Experts of a small language model: 3840 steps.
Below are experts of layer 2 (counted from 0) of a mixture-of-experts language model. Rows are named router (the router's row for the expert), gate (a neuron's input weights, with its number), up (a neuron's input weights, with its number) and show model dimensions 256-511. Each number is 128 + 32 x the weight over its row's rms, rounded and kept within 0 to 255. Numbers have three digits each.
Before each expert's rows: a language model's description of what the expert responds to; "mostly gets" lists some tokens that are sent to it at least half of the time. This comes from a sample of Wikipedia text that the model never trained on.

# expert 9
Final pieces of personal and place names, often in tables, such as Lyn(ne), Rh(ode), Indi(ana), Tai(wan), Zeball(os).
mostly gets: "John ", "ai ", "ton ", "i ", "Michael ", "ham "
router:080161098108169159160168101179171164085141100133098144103105170117095094133067130120115113122155159179159120098113136128156185156096091156187112106091137113139187185132078139167098147113134159178087152146130117086131111161147157112132084132176156118115132074215162074091084094141106104143121133166143091092078133071159156150186119138159110128109070141144148109188130109147134108106103102082088149124154129182121113137104129132078158142145074129142117137124113157148195081119151122187165133131148107118149109211076161057131128059120183148161138064089127179197085130076146143115179066083079151116101149111129085096111096091102109126166119130109106098144117112087152167104098118179094131144138125090080179119119108108136104102139082123109094070113093151105071157102161113
gate0:130134107100151123074124128156080113082151100147126080085170111150090069167090136120084201151152129146129135176144128124117088192137098149189138100160122200114096160031105176097139109088137146141139135121120152159111143124182096157119085074142125150146099132107146089174124145177150112107162117214138095142136138097141081158089104188207190120119125108095112115163137090138132179154148129167146136186163085184120122121135184099085123181157139107097106143140142107139096116131129132137140125162179148081116091140109117156115124072169111126118095101120065097093112100101163134133151136116114134134101100134122140134144160154116076097108111105200108087195137158124120137113175116114176097148195131085114112141057119121139114146144152160150099166091089112146129154088091130
up0:167131085175172072106109110143118106101175162107147118109119112119134160151125079144160120130075132104093186113141156128127144102091187108112119125135162145125120125111102116135103152123142169126117090137099119185109121085131119147123084145194156196093129150171143093165176076120120173223132163104120083103121190078083131123117102153147144115165079087104081112127137164131155174186117093138175108093148103099132166116084168142172140119130115111135174107193082061102109154192169159179110152112097083111145179112161133115168134074184142087138133129133060176164126115143145129134113175152126119130148120135107184128126125150187118101113061157107110131118103159109169122128097171110066110117158145145130160179106111133079113151133129122121152163106161125140102083102138070

# expert 7
Decimal points, colons, commas and symbols between digits in tables, coordinates and times, such as 11.3, 4:01, 46°27′, colspan=.
mostly gets: ".", ",", ")", ":", "=", "°"
router:164114150166166099154146073093132111122092100102154100161153116059090125164224072118078098139164131163164136159102226102148184114099104109141129147138144155125134099114181120094201157176128131161118173115096118127139155146092146118126102137108125192086136085143145160116158059137051148092069188142092132161115084137107126097130100153117058118156154175123088162135094124109158122138238130135135125085115123165177119160158106116182162125183147204164149154158115151095090127113131152112180099148084115115107128152112094190042160133105124082133099074163152199148141085100125139152118166145147130133133184118185082129202098108132179084113087190177141145177115122149141110169095181141124111103147152122142141106115143146088143135123083109097120174109143191130156181105141130
gate0:125108164097083158136159101196130121121116123102083119070087096146126058107093104097163084078047121145164084081120124154107097150223132092035156090119115145116117151152144106154110076108119065177160131116053103188130105124149140112150137157096152106143154133175172173135062119223079174079159100128169146100163088143116104105062133097153176138160157134120156122153145117109142129114121134115160149147149120124093115177129144172083146135139145094129140149083143110128137122147167102159133168077077141109139141108138099131137153171102130135122152145163137132131067135096096140114128102100128117175149168200159061083147094158110135141110137124105161134120082136179137124064170130167112111098090174125149140091085145119123147156102144142160143129073098128161071101180057161
up0:064130130128119090109139116116077101169128135122086182084183065138079143110136092118095117146099104133120108100154134143115067123093188119139172082175132171129133098146168131147094117103187132155164139168008176148104155099139155085083108122170119191132131143156084124138097120111147089096153123113131175127132140129110106150148090132087111143134157192119130070096132137171110130082141137166103150111161163172081085108161115132148123104086102097137118100144104097135070099086080107148122172113078141121144141093071126155135101147155071204136095121124099152131176137150120190179167145136161160170102171072078100130144151141164093131077103126112061126106124081161066109102108060122104065098138084113084099136083149112144118176057155126127106125161095175148140142151102145

# expert 13
The article a and sentence-subject pronouns like he, it, they, who, especially in species stubs (It is native...), plus taxonomy labels.
mostly gets: "a ", "he ", "He ", "A ", "who ", "It "
router:078164114101172084167143140145124138172126137104131111154123101084142134168128090124075085097100142104068115145104108088136085055125112067102098150114166167141145078193158108144126121167180142165131093130127101098149150129126118123128146126126154181232124121134074083184159112161181139139110125188171118117136151146100123088130113109173141084156111075163109119114040108103160152083146109067134078103138113158105126146186104109121167103157124116090125131165144117110090175122135130150141174179087146124112151096149139098141123109140132155125175067118141113167127117156116187126129117118113167106111139113104088098123086173144176081136082066136107062094118143202132165121144153116154139089179139169165125202160146101172117113128108133148122147105109108117154136131135057
gate0:074146105124144149091163082101169155111131102109110119217099151139152070147129128128120176114161131157179131127053069101119116132072095135141117142124098103162147131118090130115166133089107177155090097152148100044186090144141082123095105099125098188092098103104118107151093102090127162126084139167164139119110108034194145113166152149129140095144146154122113144176137144169157103125156156114157124073213092111109134108146121124142141135148204157094150172135064123152115097155137160153151116177108128096117130127058147063088138070141107126098132122139080167171161131126154136116129097146114180099099156126104103147140123209187122088117094141117081136124102069148106159151133074128139122072135194084080085132167162048153076087177108090126115113155163154131067121094132130
up0:144170119115145121128092157108088122117188186126146107116067137131153096083053208135215112092151064115080148094198122091128106101149148097124141147092163155145117159162130118084176117097100089138135124106170105072154102134179092032096159136106201137113092125103187186142147133121096089173139128090096155167087119136126150167099188134116073142051194111165161153129145141086111129126136059192143074068141144119075152149122152110140091061185121160147093136139148135129137089130127137060107083114113102132085136112135158144138152188084158102119082095174147085110158153086123139130115190115126132173094062093141216127076134094148158122186140089150166150117180131095137079159098136171120171108122139197113144137141223145108089110097146106125116146055110151063151122164106117